{"num_hidden_layers": 11, "hidden_size": 128, "n_experts": 8, "experts_per_token": 2, "d_expert": 64, "d_shared_expert": 0, "hidden_act": "swiglu", "moe_layers": [0, 1, 2, 3, 4, 5, 6, 7, 8, 9, 10], "router_score": "sigmoid", "normalize_top_k": true, "routed_scale": 1.5, "balance_loss": 0.00201, "balance_bias": false, "router_noise": 0.1, "router_logit_norm": 2.0, "init_std_router": 0.0216, "lr_router": 0.000614, "num_attention_heads": 6, "num_key_value_heads": 2, "head_dim": 32, "vocab_size": 8192, "norm": "rmsnorm", "norm_place": "pre", "norm_eps": 1e-06, "positions": "rope", "rope_theta": 10000.0, "rope_fraction": 1.0, "qk_norm": false, "attn_scale": 0.177, "tie_word_embeddings": false, "parallel_block": false, "init": "normal", "init_std_qkv": 0.0442, "init_std_o": 0.0, "init_std_up": 0.0442, "init_std_down": 0.0, "optimizer": "soap_variant", "learning_rate": 0.00685, "lr_mult_o": 0.627, "beta1": 0.95, "beta2": 0.99, "lr_head": 0.00952, "max_grad_norm": 1.0, "warmup_steps": 200, "schedule": "wsd", "decay_fraction": 0.662, "decay_shape": "linear", "final_lr_fraction": 0.0, "batch_tokens": 65536, "max_seq_len": 256, "doc_mask": true, "train_tokens": 622300000, "max_steps": 9496, "dataset": "wikipedia_en"}
Below are experts of layer 5 (counted from 0) of a mixture-of-experts language model. Rows are named router (the router's row for the expert), gate (a neuron's input weights, with its number), up (a neuron's input weights, with its number) and show model dimensions 0-63. Each number is 128 + 32 x the weight over its row's rms, rounded and kept within 0 to 255. Numbers have three digits each.
Before each expert's rows: "mostly gets" lists some tokens that are sent to it at least half of the time. This comes from a sample of Wikipedia text that the model never trained on.

# expert 5
mostly gets: " |", "\n", "|", ")", "==", ";"
router:153111157049123121111110105152088165157129141140124158055170124114161098122225124086154116166090144080122196115155164127137113102108094126155141119192070146155166105172133097142092181163090152
gate0:117145175145073145150088122056111187148079177129122173089127197123113075083122108122112130198162149136055184171111142150068105092151137150066147151111121110113162076124150126135095117139130121
up0:128156151071090164169191122017148147149083127120113185082158126080054156101128096166122140139133129120143082125166098113142074093196150094109094133098128128140165197171181170166123158141159151
gate1:158111139111126146086140119117093204113131156092112125130207152075097184078158103100138100153120178104134088090144123146160122132131164133115190131145137139154147109143159113106048116157157136
up1:184128134139143076111130096133157105175133040179149108130086105164135124114170059062143099123139087089160115084051098064111136127090149113100165109185104120151117209136099125119144139104149108
gate2:144169182154104160095144097140132136102128165223141166135145173144075124135121102123181156185088173100063138117129130126134139131122137128127076162143122159087163136118127146167132125162073094
up2:086195159148096136190144110150126109155151119151125153116180078081086095104160159110125145139156069160089121139112124123092085066159111108134148138142112179198153116080058137182100151159124138
gate3:152112092135105138136096132069061176131169123170133187051124152041151101073114126079121080110126175133094133117096112188113143106137145182180187110150110129096136104066130136093105121113108147
up3:107152101132098149132169131071144126193142096087131079152138056141111111102157150122114120162141066141152084169130112142090139129149142069185128187124172149100165161086079116139110100137044157
gate4:164118154139124151192128174056084172108136148123164106087080175168183102084168132127168132146163140127124141108105118088149125110117062130111126155155103144167144068148140186105121140103120135
up4:072111146139149140177196108092137160122132123053172074097144070160130125154223215180104166146149144143164057191118082103119127148117135126103146149104131108156073131107113122084108143125127133
gate5:144116145122111188125054117115035124096111116155124161097164128146156113136172110081101112152112190162132110101143108132107087068121155109128089080158186096099155055133131144137096150161139126
up5:175174147114072139131126135097118129115119157136199183079113158159101140127094129126150205187234163166109141168115110126115172163069124167163124163101142154133080137148078112146145106109157050
gate6:183089176093103159142106103141146109063060098130125165050102085136115169173139126150104220183108098104107204081131151101125124091071123118130102166131133107117099059177135148114092164123159104
up6:072080148133118066118126137115117133148127104147135113145184074125222167112112141173103185141134115075143133127159133107091137157150084180139142079160082178189120164103058154128107157151134185
gate7:170131148126138120130130154086060100112101212108133188108132132061091129047137120111125114178123147116117141152023120180146099128098094106127135138135141135151146138075146114131110134200093105
up7:153151116123196151131118084111166156162127074111123109114119088140092110039098101114107075156147163178117126179109083145161131114062118182043118157090166178149094162105124094136099097123093142
gate8:155106098102146160108109148056096132110135177148130112116180112122127075091115130075175161160160101122070096180114142165152106083127143085146162152161147121129080152115131087167065160146158137
up8:135142111124166121146126118159157119123098112072137133058149085088098135141089080115149131112136100136138089161168145170161105142136195062153148134139122136116109075151202071087125080158148098
gate9:176103165121128157176140205136074115137096123142142156153141148143177103093077165095120239125090141089105133144116127156134134107130144179100159152157172103121131104159187099132180146093163125
up9:179144148127131161132134103103116107122130128126081162076135125125125130088132179135119199162184125091144089132147022085105136191134147100087151191136118157183118079106145085067134127143178143
gate10:139134173172132101132115138092132166174149115099142139145130098168095030141140100135143192158152105147109122162199183108078095086159097145117120159094117136148127102185165128118109148155104063
up10:138093121176106095136141113108160133129100153079175129162116153168147065125177149116116137130111139086124126148154135154162153148154144059078141122108184140110079076075123121160111104144108110
gate11:167141111123158183117123150132104126097156113164088116076149139134146162145141185063117170156111119100070144133115146107115086142090122200138119122119161117173193103134069142154121136155110128
up11:144205123100095091060061175097118179142123120072135070108091137109166110130100114119207115111074110141129104100095114150132123126080171143150161122090129097096117121101166095137145109088120108
gate12:130120079106111190114107161150063170155143127114162112166143133108180174162097123146172161128127169123090152101064148129155107125118155193080117123144142161136133110092091143174130157124132102
up12:133117169120147123135141094084154103100104202162132104140113133168160097108148076183062210113173097134144101159143138134130104116081101167131144109124160139137156109146129143099098151117080118
gate13:211162096094142113074097089108098115138150140173166138180146161131155152096116155160180108128098184108091153075093080190178115136156168150134128098115131155202146092153126160140108138139100133
up13:145165127101137129166132113158172171151155079144160127153095161158159101107092085122113119139147131094189138139176140176130102141154092111100122130130100110175059106125155144111110096103140125

# expert 1
mostly gets: " and", " was", " is", " as", " he", " or"
router:127151163167128109142086146122234058113103111159127150174059135099127171074096124174158119087108179226121154133161185117153118160099117118109104116131160153157067103126127147107121071091147071
gate0:173118109180198181132187129115116109118094091186110106111085114156110115169082191179100162150165136148112162171162134087129091151202162140056053061115108115104126113150138201135130075142127139
up0:207152111154157148176111120090135106124107087076099108143108147163143161146171175131092088134174154167129109099104173150125102077057145114110201140162080084132193111135145087146103057115181163
gate1:122072155073153192099088113127084172142075092144149169129027097103108126125079154137142127143081147115153172123113110140146122121083109162123104125079144118100081121133111155151145078136092155
up1:104078112162109103122195132151162102213128144120160098120128122085074087120065144124133151108101137120164140160150130118159137130131096178102157111174087220162091135141165115163190139152096094
gate2:120164145052147139153147130078131078139176093137091118181116133166157114147072095193153134129157092127069108155131114155117132157119125180096080097137180140167056114098126144172162147102047145
up2:155069120178165130094180076159093127109093123172159148160104150128175138077127155094156116116139105118163127126136058071153112187135142103106154125068131133149165136108127132192086190142188058
gate3:145147128140124178164107084138154157159143016130141129155096130128119115128143165174114125160147192137065173130145141159128116054106130139139148139153114112117089137143154121078096074141090150
up3:102094130143168112187096127140166098142134159163127113119139095163151158144120148189132201085100092201094101110100136096141106085158118099151135075159198079184132117090134091127158128102108132
gate4:148212108140135163132086121123088098133077150116171161081103174099110178092127138141135116096164171224117126196069147121102131082166161139129124130055105150131094134107158157155133084070091152
up4:154150103122163145138087095103125149137151193171117190085138149157126089100181085181156158179106090158025121092085101177136126100139178130077131172145072085148113131128125159121118167070110129
gate5:158146139149188165090090125112129082088109119149140112159125159131144129148135104145125082138141154087112108116172139110087100080148166192148116148112100075113053047145171137145094099109209147
up5:131116121167193098084079147108115155094179093121146168082119139090122137163152157138087131140123092133168136087154082119125139043158111076167158206129065132065122117144075109160143112148143103
gate6:110102134181114120155116151152144118164144139177128164111076137128156156043098048119151125086070100121120065142173120127133114194143109120079129202108150097125101085125143146123087118133149112
up6:141126081119063135085118079116159167145087099207095095084113153092145144082113093130099112175187092120160151115134045110111102132166104143187103116110116114150153084122159129145133156126151191
gate7:104120098108150148156115179127152077092081118152150105145085167058113161149088160094095097085097198069120163142174145112058090088052112167110147142102171122155084095160128144114125096118099115
up7:089126148125069115168147064156191171177077107127121162129064133091154110105151113073153142093127117168096095163111158122162117141154117131132160107139077133085136042129087133086142096115081172
gate8:152156183126172113134122118156148124126037156158156151148105085135204196109100186074157057129141134066188119143143116097154091137156156154103131120090167085124073066165167194159171113077165088
up8:145103152065073184144097122114141123136161135116143102143144161078168144156145180111106164070160035092157105118184088160158116144131088084125101165130195160199137200108121104108146084171120150
gate9:114149168163162052152088182158155118136208114148127050154090039117173184049099133105179129115139170134182168125116099069114148118057145178097152149112156119138100126123102128152137114144140151
up9:141112117129146166096101114171159165138134179119134169129170089155110084081105140097172162148197162141168121184116127087131137097098104080120098133138112073127086144137134133133080120167079129
gate10:069171125079172166111097138133078085127106169159118146087114146121112125069099164164096152132142107154111132134176182104128095124136079166093116172120155091106057196081166159160166143093109122
up10:172135166094061151129100175135139152117191130135112126156136158137087156091104178106182180116104110133100133151118164155082106141085135136129153143133151195128191166166118099125132129164165124
gate11:136196070182100155124092151126146073084121155149151099147143125129133137129107104140125088125100134139066167161107155162122089131089150123100150111155120144136130057138166052177157094125158112
up11:145146120136155156103173098176105120184169144162155145188141138151159115146161152112119178122077065067133092139185076131152114155174112169129087135103157132094106120112108196109106196130089159
gate12:111109095127182194081074123132115094081116121139102127160063121137213134127136141114090083127133142130088107127137138128131128079120107150162141116130108095185075123164138175108159093078164110
up12:156173077096083134109104102102127118167170152163171144097084148147141105125057102140107207104112138094163127094100113098132127102148098085171098117131115128088188080160138108091122152168116132
gate13:099202121152176163160113179137150056145062140123145122091131144138109179120124140160110102126119103156111132204144128089092109086121127079126075176141095070192088155094148162058100124126107120
up13:067158165147150144133083142081171094123142110109154111081088124155167169144068107136119117094119142152131157131084166140101123105153158077131163082116124171211093114139115152143159153088169150

# expert 0
mostly gets: " L", " P", " C", " W", " N", " K"
router:143111128111170136144133149108165102088133181154167134108104121160102146138183117150184138090137184081137098112119080087086139165086167076155147130171155121021152157078149156189101099104156147
gate0:152158164134088144153165165101135066120094140179127137127132137110129149083181144166083156108071144117091112131070139111121140120130136124096123115149142098100186134159195167135126105107141078
up0:119137164172111132113147158130086140123129102121172100108146130144152119087151121174136136036166184118154123192096130173106139139188071142113096152098148138160147148118085115153180164154125127
gate1:157119080112102141134148124072165149150169140140135095146095145119200074116172166137125125129155128090169123129121139149047039156104151162169102163187092124147135091129130139106113120135123102
up1:125150124075154123183121014118176130155170158138138131159056092116184135145149085139085155103184138133097140156097103117109184134084146158153098023120133109108096088128175126094179124138149123
gate2:140166145175111114158053113148134161089121177065132129093102158204110155132132075157123115133190167123130101139089108131107138165135110147162119156212138208114099142150145038150112117124186087
up2:130104144152157134136082118114126162149157129154157108160163067098120141189109155128147133155091119114150119087132125164127115127076163130112112114086148121073132110091085096119175094131218173
gate3:133088129125079168157127135093169121161120194116177112170088159108138117107163182098118108145194131136089082096118112187155084150123135117129089139158129134110139139141146150165084147152182139
up3:143096158170064120099182125095107176206099144100130135079136079090124124116065146208104089112131064109129147156090119105141138163106162135149147055096118127138175140156168111119100176123174133
gate4:115139154143195104134159146111122110107086142170171094101138122086143139184126043143093095037094137174115144096131081089037122083140103020116168155112122139051126137126169107135072116101130133
up4:096088139093118145144147147100092107137117152111158126119131151149146212137109151112069151168123177121135123106133075090124173070077076088127140136139098185130153153191106153104183170135147207
gate5:111135088123146156144120097129073112131124114095091113117115171132140110147116094177169128114150151138053041113120095130054172115146147139103064102077143099104172084076141115178182070136102146
up5:170120128159100110116092162106167103135144146107184131122123118161107140131125117092139127142126063130117125144126123151164150099099140135091029124091136077071138164115126127124190112084196056
gate6:096163147127135107151112134187127145140186187152100155127108235106156167136154110109127143135103150097083102141148090122115108107143096163126170141123141095107092129150114144178092161145140149
up6:081087099071093115151129153030131117152155073139114075140059172187109108080096155176106145127136077087045137062150156143120110168155152187115126145117119069059153095129122106147123108161186109
gate7:129098121097048151160158119091091129119142182166109172139044093072163173115123125077088110115155159121097110106091113175082130146147182091132102042105129115113113168119125106150132116155160089
up7:153162097176136133090128115171194190144144168118176122069167158118166129109116101152127122149189125165156089199099117110129100124175130219144114130129125119105106114110134118140134115133100153
gate8:153086114133140127187111222102113114133177161139191129162123124165115151111111094147131130174142152117156144136139116150097181127085151144078131136164078091174109175123178131156131089073157117
up8:110090110141164162156123120078138074048187134196156048146109103120098089088141118167116150132110148165159136150101086082119144126138114115113130142114135141081197166126086178138108140144168163
gate9:052143099060104088088139160139127190167097120107105100104138153134145103086119125160145103080185151089114153103106107115086109121081140093108178122141121107089145177140183121117126105155109075
up9:137113127153129095180106117105142117096130136069142168180130130142077070100141163090112111086160108097161095121076088168128115115134149168099128132112083117182141074105119127134154124231158037
gate10:167108131168139121182102165111118114157076101117135086097158110133146162105195132125095142190140149097096118137111165123153130153134101108165104158047113083077172187075162114122115158088146126
up10:106108150102174080135121100107139152070181178146160182133096110170178128190133116088134131105084092119145087102161103047081156136088179092144164166182120179134139123179101172108128127159172126
gate11:140157074086173159095115070131071124108123121170152059072085096137102179100145105142090093112156127091120090080174101149120107138137116119137080131147119155085114125149152091133112146141168151
up11:105244111099134138135166100118098146115144162145135144074069081119123163091157132112145155132126153116063122099108114097103135123178065130145142110128089100138089147127132133063161136149099094
gate12:136097095126163131126133181104110112099165137137191156145142137125179114108202161128110120151171163132141165135127132131126189151142107133109153192173097171138183124079166160135049120117116044
up12:182197140161072106127124167105064132082113151123159143133171166075132105128119170145098113137100104121052128104096083129169144118144086120091104100112172086132147129089179198111135129191104129
gate13:140166092171120121170088141090127121096140081133096178163122100151107141135158149157168126135179153119111118132143102106130090169109062063059177141128126096053104111110122128122133105153117115
up13:160165145174127110120160130086120170113133079094086136146188167191112151105135080120142111155175103096139145105098133162151130109082092108104098177118130083169126124108091169087067197186107047